python train.py --init_std_router=0.026 --norm_eps=1e-05 --qk_norm=true --init_std_o=0.0 --learning_rate=0.00183 --dataset="wikipedia_en"
Below are experts of layer 4 (counted from 0) of a mixture-of-experts language model. Rows are named router (the router's row for the expert), up (a neuron's input weights, with its number), down (a neuron's output weights, with its number) and show model dimensions 0-255. Each number is 200 + 20 x the weight over its row's rms, rounded and kept within 0 to 999.
After each expert's rows: "comes after" lists some tokens at least twice as common just before its tokens as in all text. This comes from a sample of Wikipedia text that the model never trained on. Tokens count by the router's weight.

# expert 2
router,229,215,188,191,194,200,214,189,214,163,230,187,195,180,213,190,186,191,183,239,218,195,214,235,193,201,174,208,219,196,185,175,189,187,218,206,170,205,195,165,215,211,216,203,187,195,213,212,248,188,187,214,195,201,207,252,212,172,232,194,184,187,214,186,197,224,230,222,224,178,226,213,202,197,221,235,179,151,195,221,196,192,189,227,194,169,235,162,217,168,188,191,195,238,185,187,163,180,204,212,201,217,213,221,179,187,196,218,187,200,219,205,237,183,224,203,227,200,211,210,190,212,166,170,218,221,186,221,192,206,200,205,220,184,185,191,216,187,201,187,175,176,219,205,222,227,217,151,219,201,187,189,189,210,203,194,207,195,209,193,206,177,205,223,216,218,220,215,164,182,180,196,207,192,214,197,217,137,196,211,207,233,246,212,207,191,152,164,202,152,185,202,179,207,200,183,212,194,212,167,195,201,208,199,193,212,201,196,225,199,222,201,204,169,210,173,190,165,200,203,227,176,201,171,199,203,197,220,216,226,204,151,176,193,205,203,215,192,184,206,237,205,214,155,193,213,251,189,198,180,168,194,174,216,166,186
up0,226,253,213,184,192,192,228,180,233,207,224,210,186,231,226,190,179,192,176,204,257,208,195,231,192,176,222,170,232,185,222,241,177,212,166,190,212,146,211,210,200,210,196,207,201,195,201,163,226,154,185,229,190,153,196,214,196,193,233,190,165,203,201,204,196,179,192,223,211,163,199,208,199,198,165,210,191,188,223,200,202,205,213,200,224,206,177,198,212,199,170,201,209,211,165,149,206,189,192,214,186,208,176,198,193,201,190,203,199,180,194,209,190,197,178,243,165,182,181,199,184,188,188,205,210,195,190,218,187,226,208,151,227,204,204,225,187,224,181,172,184,220,225,210,219,201,219,177,188,218,160,174,210,222,180,194,214,209,222,214,223,206,204,207,190,205,220,193,182,202,191,208,171,194,213,191,202,186,192,209,176,226,226,220,222,190,181,188,184,202,223,192,164,193,189,177,228,185,172,206,168,220,178,194,197,172,183,213,212,200,203,204,201,204,191,172,213,232,235,173,188,178,157,196,182,197,165,215,177,166,197,194,167,215,166,175,214,211,197,199,228,215,195,201,217,190,199,177,206,205,177,233,210,180,168,165
down0,220,185,241,198,161,221,210,201,160,208,203,175,194,250,191,160,203,175,184,215,243,181,217,219,181,214,213,181,206,225,198,214,222,224,190,151,151,176,203,217,205,199,218,204,187,174,224,195,204,159,220,213,187,202,180,217,214,221,178,175,193,218,204,240,211,200,194,199,199,231,179,198,206,184,175,175,181,204,205,177,194,215,170,192,187,220,210,180,237,198,200,210,232,167,216,190,180,177,211,181,193,198,197,182,242,204,220,186,176,200,165,225,155,191,178,210,180,198,209,197,222,147,198,172,214,225,190,218,210,167,172,210,199,224,190,200,204,219,214,196,206,198,197,185,203,226,176,207,232,209,206,213,204,217,181,231,214,219,188,209,151,194,224,182,201,186,186,179,208,200,190,198,192,207,198,214,193,187,211,176,199,220,183,163,203,234,205,243,182,164,227,166,200,206,211,199,204,205,167,226,216,204,222,224,174,196,198,213,194,218,202,222,183,175,226,190,211,179,177,170,215,225,201,214,205,162,208,183,198,192,170,212,199,216,198,180,188,200,201,216,214,199,185,188,223,222,181,216,217,218,185,215,232,149,196,170
comes after: " A", " |", " H", " at", " a", "A"

# expert 9
router,231,218,191,185,166,186,226,162,217,162,213,157,190,197,186,218,177,203,198,216,224,226,194,214,175,189,195,175,215,180,177,164,173,207,219,191,173,185,204,185,210,206,206,200,179,177,207,214,230,201,237,204,169,193,216,225,239,181,221,187,178,189,241,212,207,188,226,230,222,193,222,197,205,189,209,222,149,199,217,201,191,217,186,225,196,192,213,183,240,203,191,196,197,219,171,161,176,188,215,223,207,209,234,209,208,189,220,232,180,185,240,180,230,172,226,166,231,210,211,223,196,186,170,215,207,218,214,225,195,201,158,183,239,219,195,200,209,167,192,183,193,169,204,177,184,185,203,190,237,213,186,182,186,204,185,191,209,205,235,169,233,207,219,209,212,212,193,213,172,184,157,202,192,191,210,201,194,187,183,173,201,228,221,211,239,206,180,179,227,210,193,205,184,221,172,185,211,182,206,184,164,231,221,191,192,190,203,199,223,228,194,209,216,167,222,169,179,183,210,236,198,186,211,196,204,214,192,189,200,216,203,147,193,191,203,202,209,200,177,227,222,199,194,193,179,230,231,184,188,195,196,195,162,234,211,197
up17,219,204,170,216,163,201,209,222,213,198,178,150,203,205,193,160,176,220,218,236,201,223,202,224,209,212,189,204,202,194,215,138,165,220,212,196,209,195,198,216,201,205,217,192,171,160,199,191,191,200,212,208,181,160,221,205,216,219,182,192,163,183,211,203,171,179,196,196,201,197,203,214,217,176,211,197,176,204,192,210,187,188,203,179,193,221,200,199,169,231,195,231,192,194,206,192,186,195,174,205,182,214,197,181,200,221,215,232,194,198,219,232,208,182,184,229,229,236,253,202,211,207,192,229,156,212,203,233,184,213,184,206,208,226,189,196,197,180,177,171,198,192,171,204,194,159,190,199,199,215,203,205,196,218,229,201,212,214,236,193,211,192,200,232,165,196,233,214,216,212,150,184,206,157,192,226,219,191,181,214,200,203,211,186,187,190,190,140,214,203,201,194,193,222,187,195,190,156,193,165,160,213,218,173,199,214,224,210,219,185,183,204,217,203,230,185,194,181,192,233,209,199,214,231,181,202,207,189,179,221,153,208,234,186,225,226,211,187,197,199,200,205,182,190,229,247,178,180,170,212,208,166,215,235,216,194
down17,205,201,207,226,198,178,203,174,190,193,181,186,213,198,239,214,243,197,218,224,171,198,234,187,225,173,172,197,209,197,197,210,201,199,175,185,203,178,167,204,222,233,227,205,187,223,214,188,191,197,241,229,163,184,180,174,200,213,213,212,152,203,183,219,210,209,145,191,215,203,205,181,203,172,181,194,228,187,210,241,182,190,193,201,212,209,206,242,133,197,234,169,177,227,190,234,223,224,222,226,202,197,244,181,214,227,194,221,193,215,201,182,188,226,209,181,214,214,212,180,226,200,203,198,203,203,210,212,196,207,193,208,193,228,230,171,177,226,227,189,205,229,206,199,222,223,215,206,201,222,208,208,181,183,218,205,190,212,148,206,221,204,230,221,214,203,200,220,169,185,201,212,167,185,177,210,175,230,188,206,179,199,182,166,206,182,195,228,178,198,193,210,207,203,240,210,208,205,181,183,225,201,218,200,199,174,236,219,177,188,205,213,201,192,214,201,193,202,162,199,191,205,218,227,167,220,181,210,182,218,172,191,196,159,226,200,188,151,178,212,211,176,202,185,226,184,197,183,248,186,201,197,179,186,189,204
comes after: " the", " a", " of", " first", " The", "-"

# expert 22
router,220,229,201,199,164,170,216,160,216,173,204,177,197,197,171,205,195,195,214,232,228,219,202,216,173,201,186,187,212,199,179,187,179,163,210,193,170,197,204,179,212,204,214,200,188,199,181,202,228,169,200,227,192,201,227,228,222,169,221,186,185,202,226,185,194,198,217,221,196,195,214,192,200,195,212,218,163,173,201,203,201,217,175,198,172,165,242,175,219,193,191,196,185,230,168,187,198,196,186,234,209,233,213,228,196,178,210,220,181,181,215,190,234,185,236,182,228,193,200,196,195,196,187,161,207,228,202,217,200,223,152,175,231,217,168,189,202,195,213,160,183,206,213,175,189,196,193,169,230,204,170,165,174,211,207,194,219,179,231,188,229,200,219,225,210,239,208,230,190,183,156,202,202,171,240,200,213,173,193,210,194,234,221,222,207,192,153,173,220,185,176,235,175,207,186,208,224,194,185,202,197,205,222,183,190,203,225,202,214,219,202,197,215,195,209,165,182,190,197,214,229,183,209,210,220,220,184,197,224,237,195,174,180,185,197,207,198,187,171,209,198,199,225,172,193,214,249,168,155,196,190,192,182,225,200,190
up0,217,219,162,219,182,204,192,174,173,196,234,183,208,185,152,176,192,190,221,184,178,174,195,189,173,220,199,172,219,220,205,178,213,188,220,170,169,218,163,195,199,224,180,205,202,198,221,174,203,215,174,213,234,190,219,188,233,173,246,175,212,196,210,222,169,200,224,180,198,195,219,216,222,195,185,205,193,201,182,179,184,203,143,215,201,202,219,213,201,184,172,188,190,199,181,194,191,198,164,218,190,226,208,206,208,212,193,180,168,226,212,197,195,200,214,171,226,206,182,210,176,191,211,218,175,197,205,210,225,189,213,228,235,221,174,184,161,199,208,198,181,196,239,192,200,216,199,207,230,192,182,144,191,216,199,205,224,196,198,195,227,191,170,208,223,215,195,201,195,195,225,155,183,205,190,232,189,171,175,176,237,250,199,197,215,192,178,214,203,210,183,246,198,202,194,178,214,210,189,217,182,157,189,212,231,192,239,178,198,172,178,230,206,209,187,209,187,204,197,231,193,200,202,180,207,264,176,168,198,177,213,166,199,179,184,199,215,187,170,236,209,188,204,217,180,198,224,196,199,221,204,198,197,193,200,229
down0,210,199,199,236,211,181,210,197,190,210,188,213,214,197,235,201,219,203,187,171,220,189,222,176,210,214,221,185,178,215,211,177,193,168,204,204,252,202,207,195,208,172,173,226,201,215,206,169,229,163,180,218,192,214,201,170,189,210,212,188,166,205,183,232,181,185,194,237,183,183,203,179,187,246,164,201,230,178,175,248,185,185,187,210,223,217,207,209,231,200,199,207,205,199,198,195,187,205,156,194,206,214,215,188,205,220,187,181,192,189,166,215,187,188,181,163,232,232,183,205,192,224,199,222,202,184,202,223,216,208,193,226,206,239,244,209,199,196,213,191,233,206,176,176,208,236,216,203,185,218,213,182,193,202,190,187,199,195,190,189,180,189,220,146,185,246,196,173,192,211,198,196,186,212,225,220,182,206,219,226,216,179,191,204,204,194,220,163,194,211,211,218,182,191,186,189,167,225,221,194,208,227,199,156,222,209,176,225,141,172,196,216,208,232,174,205,219,180,203,228,189,182,190,170,210,191,228,214,173,231,175,183,196,214,179,192,203,201,251,218,164,204,193,195,196,181,168,201,176,208,230,183,214,208,223,219
comes after: "\n", "|", ")", "\"", "″", " Preceded"

# expert 49
router,225,197,214,215,189,201,210,178,202,137,252,195,186,199,199,236,204,212,196,234,205,182,209,199,191,185,172,198,211,159,194,171,207,172,213,169,176,175,217,180,188,207,249,211,190,162,212,224,237,205,216,206,197,210,232,222,222,179,223,190,162,192,240,177,228,209,209,244,205,185,205,219,205,211,222,224,167,171,190,231,180,209,170,198,190,173,231,175,209,203,178,203,194,221,183,164,178,180,190,213,195,216,221,219,196,167,194,220,186,201,226,207,231,176,223,202,225,233,215,183,175,216,183,185,210,218,191,223,183,205,181,207,222,204,193,203,184,207,220,201,181,208,234,178,186,198,218,193,242,190,176,176,173,222,224,183,203,211,212,189,216,199,218,258,204,230,203,222,187,195,186,207,207,196,214,195,219,186,197,207,196,219,228,221,224,197,192,192,222,171,168,216,170,236,198,178,220,198,203,196,179,200,206,186,194,199,183,230,239,223,197,195,209,179,202,191,193,188,205,203,223,221,210,212,185,207,188,187,236,242,216,171,186,186,183,207,198,188,195,211,210,180,251,197,164,216,233,176,170,186,203,196,199,206,196,199
up55,260,211,163,205,202,190,208,218,186,172,206,209,193,230,236,203,163,173,226,178,204,192,203,195,202,210,196,232,163,193,186,212,190,182,222,190,175,211,236,195,193,194,204,219,219,207,223,162,196,171,214,205,209,220,206,238,195,176,185,198,209,183,152,189,210,201,208,220,196,230,187,200,217,187,188,240,209,185,184,194,249,209,169,207,197,186,224,208,209,226,187,188,220,172,195,212,186,193,177,208,168,209,206,231,198,188,241,236,170,214,218,187,232,185,209,195,226,211,208,215,189,197,194,162,209,212,174,230,190,185,204,221,193,213,196,226,182,208,189,195,205,193,220,218,208,165,200,179,198,215,215,211,180,214,210,169,219,180,194,183,195,192,224,209,227,215,199,195,198,192,173,207,196,156,193,221,208,186,181,185,233,221,199,213,191,173,182,178,261,175,222,225,190,170,185,176,193,168,162,194,227,194,242,199,193,192,189,193,194,188,186,197,219,185,175,166,204,207,164,210,227,201,172,215,188,211,149,189,227,176,192,185,196,211,205,157,195,194,174,228,168,198,225,223,200,211,203,215,226,212,198,223,221,172,184,180
down55,210,201,196,203,243,210,201,216,204,225,212,212,180,213,218,203,203,191,224,196,194,236,200,183,197,220,170,196,183,215,204,179,226,212,159,212,190,217,205,219,195,191,198,203,206,228,184,187,203,196,206,221,191,172,186,226,181,237,200,190,184,219,181,187,195,204,218,146,169,187,202,181,241,219,232,218,205,194,164,201,220,195,178,217,203,203,214,214,144,175,211,208,210,168,192,203,175,180,183,206,203,190,200,245,208,228,187,188,215,194,155,208,174,206,200,174,214,241,193,195,183,177,264,225,187,197,191,211,205,160,181,197,192,205,173,201,206,183,176,203,195,169,204,152,193,149,185,217,211,214,185,217,179,194,198,189,189,212,191,186,209,225,207,192,240,196,148,181,231,166,188,192,187,206,188,203,196,208,243,150,171,212,200,173,217,208,201,223,190,217,191,197,188,214,238,170,164,176,212,229,211,226,195,226,210,227,181,194,212,201,172,219,204,226,184,175,223,195,192,196,218,178,206,200,201,203,178,165,197,201,171,188,182,191,194,138,191,199,197,215,199,187,189,211,208,225,200,200,205,204,241,209,194,191,204,193
comes after: " M", "M", ",", "s", "S", " m"

# expert 47
router,226,205,193,187,186,187,224,181,197,168,230,182,203,216,169,215,188,185,207,229,232,225,220,221,174,208,186,174,195,171,162,183,180,179,197,162,180,190,219,165,207,192,226,201,188,184,192,216,230,174,221,196,186,194,226,226,242,165,216,187,188,192,225,188,190,214,201,239,245,198,225,200,220,198,214,215,171,158,203,225,202,212,169,204,179,161,222,179,213,187,212,219,164,218,182,188,188,197,216,228,189,211,216,225,193,184,227,228,174,188,217,190,230,179,230,197,223,181,211,193,174,215,182,189,205,208,209,218,189,245,169,197,245,228,182,209,192,176,211,187,189,215,213,187,185,217,195,203,219,213,164,162,160,220,193,191,201,193,219,167,238,208,196,220,204,226,206,198,189,177,166,184,208,191,236,185,208,196,200,202,192,217,223,225,217,164,179,187,210,178,170,232,162,225,191,177,226,197,203,194,196,188,225,190,177,199,214,217,223,212,219,199,205,198,195,182,173,203,226,191,223,182,208,182,200,201,199,214,223,217,203,191,168,185,199,203,215,197,200,193,232,182,238,196,210,209,217,174,160,188,191,202,164,210,191,168
up0,218,225,219,215,243,180,198,190,246,226,236,199,208,179,182,195,204,190,222,189,217,198,203,194,155,221,212,190,176,147,166,209,190,202,179,194,216,222,195,189,183,208,222,184,202,196,180,179,218,201,219,180,208,199,219,212,188,205,192,206,154,195,195,187,213,253,234,218,228,201,222,208,160,198,219,222,183,212,198,200,215,193,151,177,185,200,217,185,215,200,235,240,191,211,200,185,189,162,195,224,170,196,212,203,213,177,201,177,223,230,220,232,208,209,224,206,203,201,207,185,210,218,253,183,237,192,252,224,221,217,186,208,230,198,194,197,187,158,190,185,186,180,191,214,186,231,198,204,214,209,178,205,201,203,163,197,184,184,248,179,174,225,194,213,186,220,179,196,202,181,164,211,202,180,242,197,202,198,185,240,179,216,201,176,188,172,185,149,202,203,203,185,175,190,190,160,175,198,173,216,208,206,199,186,205,207,214,207,206,184,220,188,211,205,171,173,181,208,177,221,199,206,191,183,200,182,219,183,206,200,193,213,182,236,206,194,218,181,200,217,214,197,220,231,198,242,176,195,173,191,188,230,189,207,183,212
down0,203,241,184,191,195,212,190,199,181,201,200,212,187,167,246,209,217,194,216,220,176,205,214,228,180,181,223,218,232,197,182,191,208,179,220,225,194,183,203,203,163,191,233,195,201,175,233,193,158,174,192,213,210,231,178,170,191,215,195,201,169,203,157,214,180,221,204,166,206,195,186,158,194,191,185,217,214,220,187,191,174,211,188,170,207,219,186,210,209,200,174,164,202,209,204,196,224,192,224,206,190,186,231,218,209,244,198,202,189,181,172,191,203,216,180,212,193,207,137,202,248,196,201,195,224,179,181,192,221,191,199,230,181,212,209,177,212,212,216,223,251,219,204,172,227,196,221,183,222,179,183,189,237,168,215,183,222,203,191,195,184,186,230,220,196,216,196,176,208,210,203,195,195,250,222,167,179,202,172,190,188,219,174,181,223,197,203,211,172,158,181,216,230,173,200,239,181,214,204,226,191,214,195,201,222,227,203,204,197,209,172,220,191,203,207,199,200,211,172,202,233,231,178,191,196,211,188,211,205,152,206,191,233,175,194,230,198,204,237,217,155,211,184,177,209,200,229,215,206,200,191,189,187,200,218,173
comes after: ",", " and", ".", " but", " well", " where"

# expert 52
router,253,219,196,192,197,175,187,175,227,178,206,178,224,208,181,218,204,186,212,224,238,229,221,219,188,204,189,185,226,198,175,181,183,181,214,177,186,202,209,179,229,189,216,191,176,193,212,205,208,173,239,214,179,209,240,223,240,198,228,189,145,205,227,192,193,226,219,221,217,191,210,207,218,207,190,224,180,174,210,219,184,222,172,207,194,154,218,188,211,205,205,203,179,218,164,201,190,190,188,220,184,209,257,238,198,172,215,211,169,182,206,186,230,190,223,183,221,224,219,206,181,189,182,178,214,237,211,229,179,210,162,198,248,228,189,195,222,191,189,185,198,216,211,158,188,196,202,180,227,229,188,172,169,212,196,191,231,204,195,181,244,207,216,195,223,220,210,233,195,200,165,184,167,189,229,209,235,191,175,198,190,216,222,208,219,185,179,185,222,194,177,231,186,221,173,212,236,182,190,186,199,229,233,209,189,195,202,202,205,225,188,219,204,190,207,167,186,180,201,190,210,201,199,213,197,222,185,210,228,232,192,178,177,174,208,194,220,183,181,210,210,200,214,195,177,207,214,183,179,189,164,184,200,205,208,193
up0,235,195,192,165,152,205,163,185,198,200,204,198,171,189,210,212,217,183,218,212,209,178,200,222,257,176,181,208,181,223,196,193,204,173,210,197,188,209,186,204,189,199,223,204,242,203,163,266,176,184,154,212,210,192,200,233,208,190,172,137,221,212,215,183,166,203,204,216,219,165,228,222,160,171,176,206,190,225,200,184,199,214,204,211,216,202,232,193,199,218,228,177,223,217,211,185,206,166,210,187,180,204,213,175,217,189,182,222,193,218,187,197,206,163,194,164,200,206,210,205,212,205,181,201,194,189,214,230,246,216,196,177,202,199,217,213,224,207,182,219,180,205,157,221,175,178,185,219,235,239,209,188,210,177,188,234,226,195,220,175,201,227,211,202,201,226,220,213,217,188,181,207,182,162,218,182,219,200,221,155,190,200,214,194,202,179,209,185,199,207,224,166,199,236,202,222,204,219,179,201,187,192,200,199,200,182,205,197,221,215,222,185,199,185,192,190,195,201,219,181,180,221,182,166,207,181,214,222,182,225,198,200,164,172,191,202,177,197,185,211,190,182,223,196,213,219,179,190,192,169,191,180,168,211,195,173
down0,231,226,170,221,194,189,212,190,210,219,179,201,174,190,171,210,222,194,218,208,238,211,218,222,200,230,196,215,208,162,160,180,238,195,209,214,214,193,172,185,170,235,212,233,228,194,204,204,197,184,178,180,206,201,220,197,189,232,199,189,183,218,218,177,222,209,226,196,231,250,193,212,196,169,210,197,178,202,224,214,212,191,193,218,173,228,199,202,160,196,221,199,205,199,185,216,210,172,202,213,238,248,215,165,206,227,193,233,191,232,185,189,178,170,204,215,163,201,201,198,197,199,196,220,216,248,210,215,239,210,235,171,209,208,206,180,155,209,198,216,199,189,205,206,163,208,183,198,178,183,193,217,197,218,180,205,206,178,228,222,194,195,180,191,207,190,208,181,211,189,210,214,209,191,205,209,233,186,209,200,224,226,150,216,184,191,200,195,185,191,191,184,183,211,211,239,159,217,166,176,229,167,204,171,228,198,214,176,239,184,238,212,201,184,209,198,204,167,197,204,203,157,220,188,223,193,209,182,162,167,198,189,217,203,199,191,207,190,187,171,194,180,198,187,180,225,214,196,174,153,211,202,198,202,202,164
comes after: "\n", " of", "-", " by", " ", "="

# expert 15
router,260,240,214,239,178,197,233,183,190,169,208,201,190,176,181,207,182,205,216,228,190,202,229,193,207,193,172,185,206,174,163,177,185,188,229,186,167,198,224,213,202,195,198,204,193,181,200,212,198,194,188,189,196,195,221,224,236,203,217,182,169,180,223,186,208,193,216,228,223,184,211,209,205,189,197,216,191,166,214,208,194,193,185,185,187,179,220,185,196,213,171,232,197,220,188,175,184,182,188,244,207,224,203,216,187,178,187,204,179,168,230,186,222,174,231,200,209,198,199,211,170,197,187,180,196,227,182,199,189,243,196,203,225,192,188,202,191,179,242,189,172,195,188,207,222,235,208,166,185,200,187,176,185,206,217,182,201,164,218,203,219,204,225,222,197,236,191,228,180,197,189,205,200,187,207,175,213,193,178,214,210,228,246,193,202,188,159,205,211,182,182,243,156,186,186,173,212,212,191,179,223,210,246,199,190,185,220,198,208,200,215,212,213,166,201,168,188,212,201,201,185,188,179,194,208,233,169,236,240,221,219,175,186,167,196,219,224,178,202,225,211,202,211,173,204,208,243,182,180,167,148,212,194,208,180,190
up17,234,232,210,224,139,201,210,200,175,197,207,156,189,205,218,220,202,181,212,189,201,228,194,200,204,212,203,178,229,182,195,193,190,220,176,204,191,166,217,190,236,183,185,199,223,218,197,211,184,199,218,200,214,230,186,180,225,187,210,203,148,187,177,181,207,215,189,217,205,227,203,211,230,214,178,190,193,167,196,181,179,223,208,198,224,197,182,154,192,184,198,197,226,207,210,204,174,205,215,203,217,161,190,200,184,228,207,181,201,205,227,219,219,200,192,178,204,196,200,159,165,208,217,167,170,204,214,222,187,204,164,205,222,173,212,222,173,175,244,206,193,156,183,201,219,192,187,183,191,186,198,184,215,236,237,174,192,200,208,226,219,231,191,250,213,233,219,183,179,197,209,218,202,219,185,221,216,186,171,205,240,209,207,184,210,164,201,196,191,210,179,215,202,213,178,191,187,214,210,211,189,219,194,190,192,200,211,193,200,166,244,176,205,199,226,203,163,223,174,166,193,206,196,159,187,217,177,223,216,170,209,185,204,205,223,246,180,188,189,190,175,221,225,176,196,209,204,214,181,204,196,246,170,155,209,199
down17,193,192,211,196,180,160,154,197,228,199,203,222,226,208,161,191,210,208,224,210,200,163,193,180,220,223,164,188,206,206,178,193,206,226,196,138,188,233,172,164,167,195,184,243,234,211,179,191,190,217,201,203,162,208,189,231,217,218,192,221,204,220,189,194,186,191,204,217,201,196,177,166,192,209,179,178,213,226,188,217,197,151,211,232,186,191,177,217,211,164,202,223,174,182,229,237,197,216,187,191,211,193,189,196,194,183,220,257,216,177,196,222,191,199,187,237,205,204,195,219,216,188,202,217,209,177,203,218,208,190,178,207,236,211,200,228,175,217,194,205,203,201,186,206,226,187,203,205,212,220,235,185,195,170,192,226,189,224,190,202,193,211,185,179,165,211,220,197,188,207,182,211,196,217,197,214,206,207,228,194,159,226,158,204,230,211,182,201,215,209,225,167,211,191,231,248,200,212,210,195,247,255,166,194,180,219,196,226,223,179,200,206,186,178,182,226,208,189,173,166,228,247,178,196,192,215,191,195,190,211,203,201,216,209,208,214,172,225,212,211,211,206,179,231,216,204,212,207,212,195,186,204,205,202,183,189
comes after: " |", " L", "v", "–", "l", " V"

# expert 11
router,237,205,220,189,183,190,228,172,196,152,219,202,221,195,189,217,204,201,199,227,205,209,217,229,194,189,165,221,202,174,187,178,168,188,220,188,200,204,186,186,204,199,232,188,223,178,198,206,225,191,193,216,207,184,247,230,220,159,235,189,176,174,231,201,189,199,211,256,213,203,215,208,193,228,199,215,195,173,188,207,190,190,186,220,202,161,224,185,218,198,182,191,194,218,173,161,211,194,191,239,203,232,226,204,192,170,194,214,154,171,231,200,240,172,240,184,215,175,203,206,187,198,174,189,194,198,189,194,199,230,178,183,235,218,165,202,209,197,235,188,188,206,235,166,208,217,211,195,236,202,173,172,184,209,210,204,217,171,214,203,217,216,200,226,203,228,174,256,183,209,173,188,203,203,230,195,230,199,194,216,194,221,240,203,217,192,189,216,205,201,176,247,148,206,210,170,200,206,200,188,181,203,222,192,183,207,205,202,238,202,196,197,218,174,193,199,197,200,207,196,214,203,183,204,194,211,198,201,216,228,208,182,198,177,205,213,233,199,181,194,215,187,226,158,208,216,226,157,195,175,179,208,220,194,180,184
up0,219,172,217,178,185,197,230,210,182,208,157,173,196,222,187,213,233,223,194,227,168,205,191,223,191,207,189,173,177,175,222,209,181,174,178,181,208,211,175,198,199,224,246,207,225,198,196,216,237,219,220,206,184,145,217,200,189,219,202,141,181,186,194,190,202,196,238,216,171,214,193,227,208,198,174,215,176,216,208,236,183,178,197,161,215,152,193,189,205,199,200,147,211,215,183,180,210,171,231,198,195,220,200,191,225,211,198,238,172,217,202,206,189,214,215,212,209,202,230,210,214,211,172,221,193,200,177,218,188,188,182,200,173,180,220,224,192,191,177,210,195,245,186,144,219,200,198,222,180,230,172,202,223,212,210,207,216,199,247,208,209,202,195,193,240,200,226,204,181,217,150,211,207,209,230,174,166,206,201,213,209,214,211,223,228,178,198,205,207,228,213,187,214,211,207,215,185,214,212,208,190,213,191,209,171,229,173,225,195,196,204,213,224,201,184,190,205,225,209,209,225,211,216,206,191,191,223,210,212,201,201,189,190,194,166,185,199,186,181,201,223,145,224,177,198,208,205,169,186,188,180,196,190,169,214,224
down0,228,190,184,206,205,212,214,208,218,223,231,186,180,213,177,179,199,192,217,204,205,172,215,225,245,229,214,188,188,219,187,230,162,207,187,219,250,208,186,222,215,224,209,188,196,211,218,188,207,206,157,204,179,221,220,211,191,175,207,185,219,214,199,157,197,204,196,200,186,190,193,220,151,214,201,221,208,194,214,227,180,207,221,189,204,209,194,175,223,190,194,242,191,202,201,170,218,201,220,213,211,235,192,180,165,208,215,217,183,161,191,199,180,225,197,208,200,208,220,195,196,204,217,214,218,196,240,177,195,207,209,201,194,243,220,175,230,200,176,204,215,211,192,201,213,202,202,192,186,224,218,198,201,217,181,190,230,183,211,182,181,218,186,199,186,187,200,209,211,200,171,198,235,213,169,188,204,164,172,215,201,181,197,182,195,149,212,173,212,196,223,251,210,194,232,158,235,204,208,190,200,208,170,196,221,211,219,175,221,181,195,182,215,262,174,169,252,219,236,180,180,191,238,194,211,212,236,213,174,183,206,194,186,194,208,202,218,178,223,214,223,216,226,168,214,184,204,207,206,214,204,168,172,231,204,159
comes after: " L", " S", " |", " R", "L", " N"

# expert 43
router,222,203,215,203,163,161,220,178,212,180,214,185,203,201,186,202,205,177,213,239,238,210,214,193,199,168,186,170,199,168,204,202,171,149,212,203,175,224,206,155,196,221,228,178,181,165,207,201,224,188,238,225,188,192,220,207,206,163,196,177,186,214,204,188,210,248,211,239,212,178,199,202,225,208,182,225,155,192,203,216,188,190,187,222,184,182,209,181,227,210,200,197,222,236,181,174,194,192,201,231,200,213,213,228,210,172,193,224,202,178,248,203,223,176,202,188,218,193,205,225,186,206,188,161,201,224,207,234,195,215,166,206,225,192,203,194,203,194,183,177,167,237,207,186,200,182,207,172,210,189,190,163,177,216,200,205,194,165,224,191,224,194,213,224,208,224,220,203,190,184,193,188,189,184,215,191,200,188,202,182,213,213,222,241,213,200,189,191,199,162,199,221,187,229,195,199,221,205,177,198,215,202,237,208,175,186,199,196,221,204,219,208,222,173,221,173,177,195,223,189,229,174,211,196,205,217,179,213,207,213,192,144,181,172,215,210,205,183,162,218,218,185,216,175,213,207,225,167,180,191,162,195,156,199,193,181
up0,207,181,193,194,188,178,174,200,193,177,219,178,184,225,192,179,197,161,209,240,181,207,198,188,178,200,202,177,218,174,237,220,204,155,209,213,210,226,195,222,222,163,186,253,215,185,221,194,200,211,200,173,225,226,209,201,221,185,202,156,203,230,208,218,203,233,222,207,190,144,189,166,195,207,234,188,187,209,197,199,220,204,200,168,218,180,201,197,207,197,201,224,219,210,169,167,198,181,226,189,201,214,191,213,192,195,168,211,198,192,221,186,210,205,210,214,196,248,183,150,189,189,182,167,151,234,203,223,200,212,171,179,199,222,206,222,162,200,214,217,225,205,200,201,150,206,191,192,204,183,168,198,186,218,200,174,191,180,180,184,212,201,199,210,193,242,177,231,242,172,222,167,209,235,239,189,197,197,213,208,205,186,205,208,203,174,204,177,199,214,175,201,180,235,184,163,197,179,172,203,195,173,167,201,208,210,211,216,206,208,234,242,194,182,208,200,177,205,206,183,201,219,187,208,160,186,178,210,216,221,169,203,192,193,211,212,204,214,187,227,205,189,207,175,227,210,193,215,182,176,180,193,218,166,201,213
down0,200,196,200,208,173,176,154,178,169,193,163,202,254,180,191,214,191,189,208,182,186,197,159,205,217,192,195,154,204,191,195,219,199,202,192,173,205,187,184,187,208,201,176,227,209,211,191,213,231,211,192,199,196,180,175,184,181,193,203,204,210,227,195,197,209,206,176,233,196,210,211,207,206,208,218,222,208,201,208,199,200,182,152,231,209,205,211,191,190,181,218,236,207,213,257,218,216,214,204,201,190,174,201,194,211,206,214,200,154,201,220,210,219,199,191,218,204,189,204,167,183,216,204,190,150,225,206,230,216,210,218,236,195,194,205,206,165,232,208,196,183,177,175,216,216,181,231,218,181,168,215,216,166,204,204,192,206,197,201,210,192,197,131,215,175,202,227,202,165,184,189,212,215,206,183,220,214,213,192,208,187,186,194,207,174,149,206,215,175,238,217,197,212,215,171,186,196,198,240,200,216,197,172,233,196,203,201,182,196,212,175,227,158,218,208,205,186,200,214,214,177,214,194,224,132,203,168,197,211,202,178,230,204,206,215,159,205,152,192,180,205,169,194,204,191,241,176,185,188,210,220,196,225,199,216,177
comes after: " in", " on", " of", " for", " at", " In"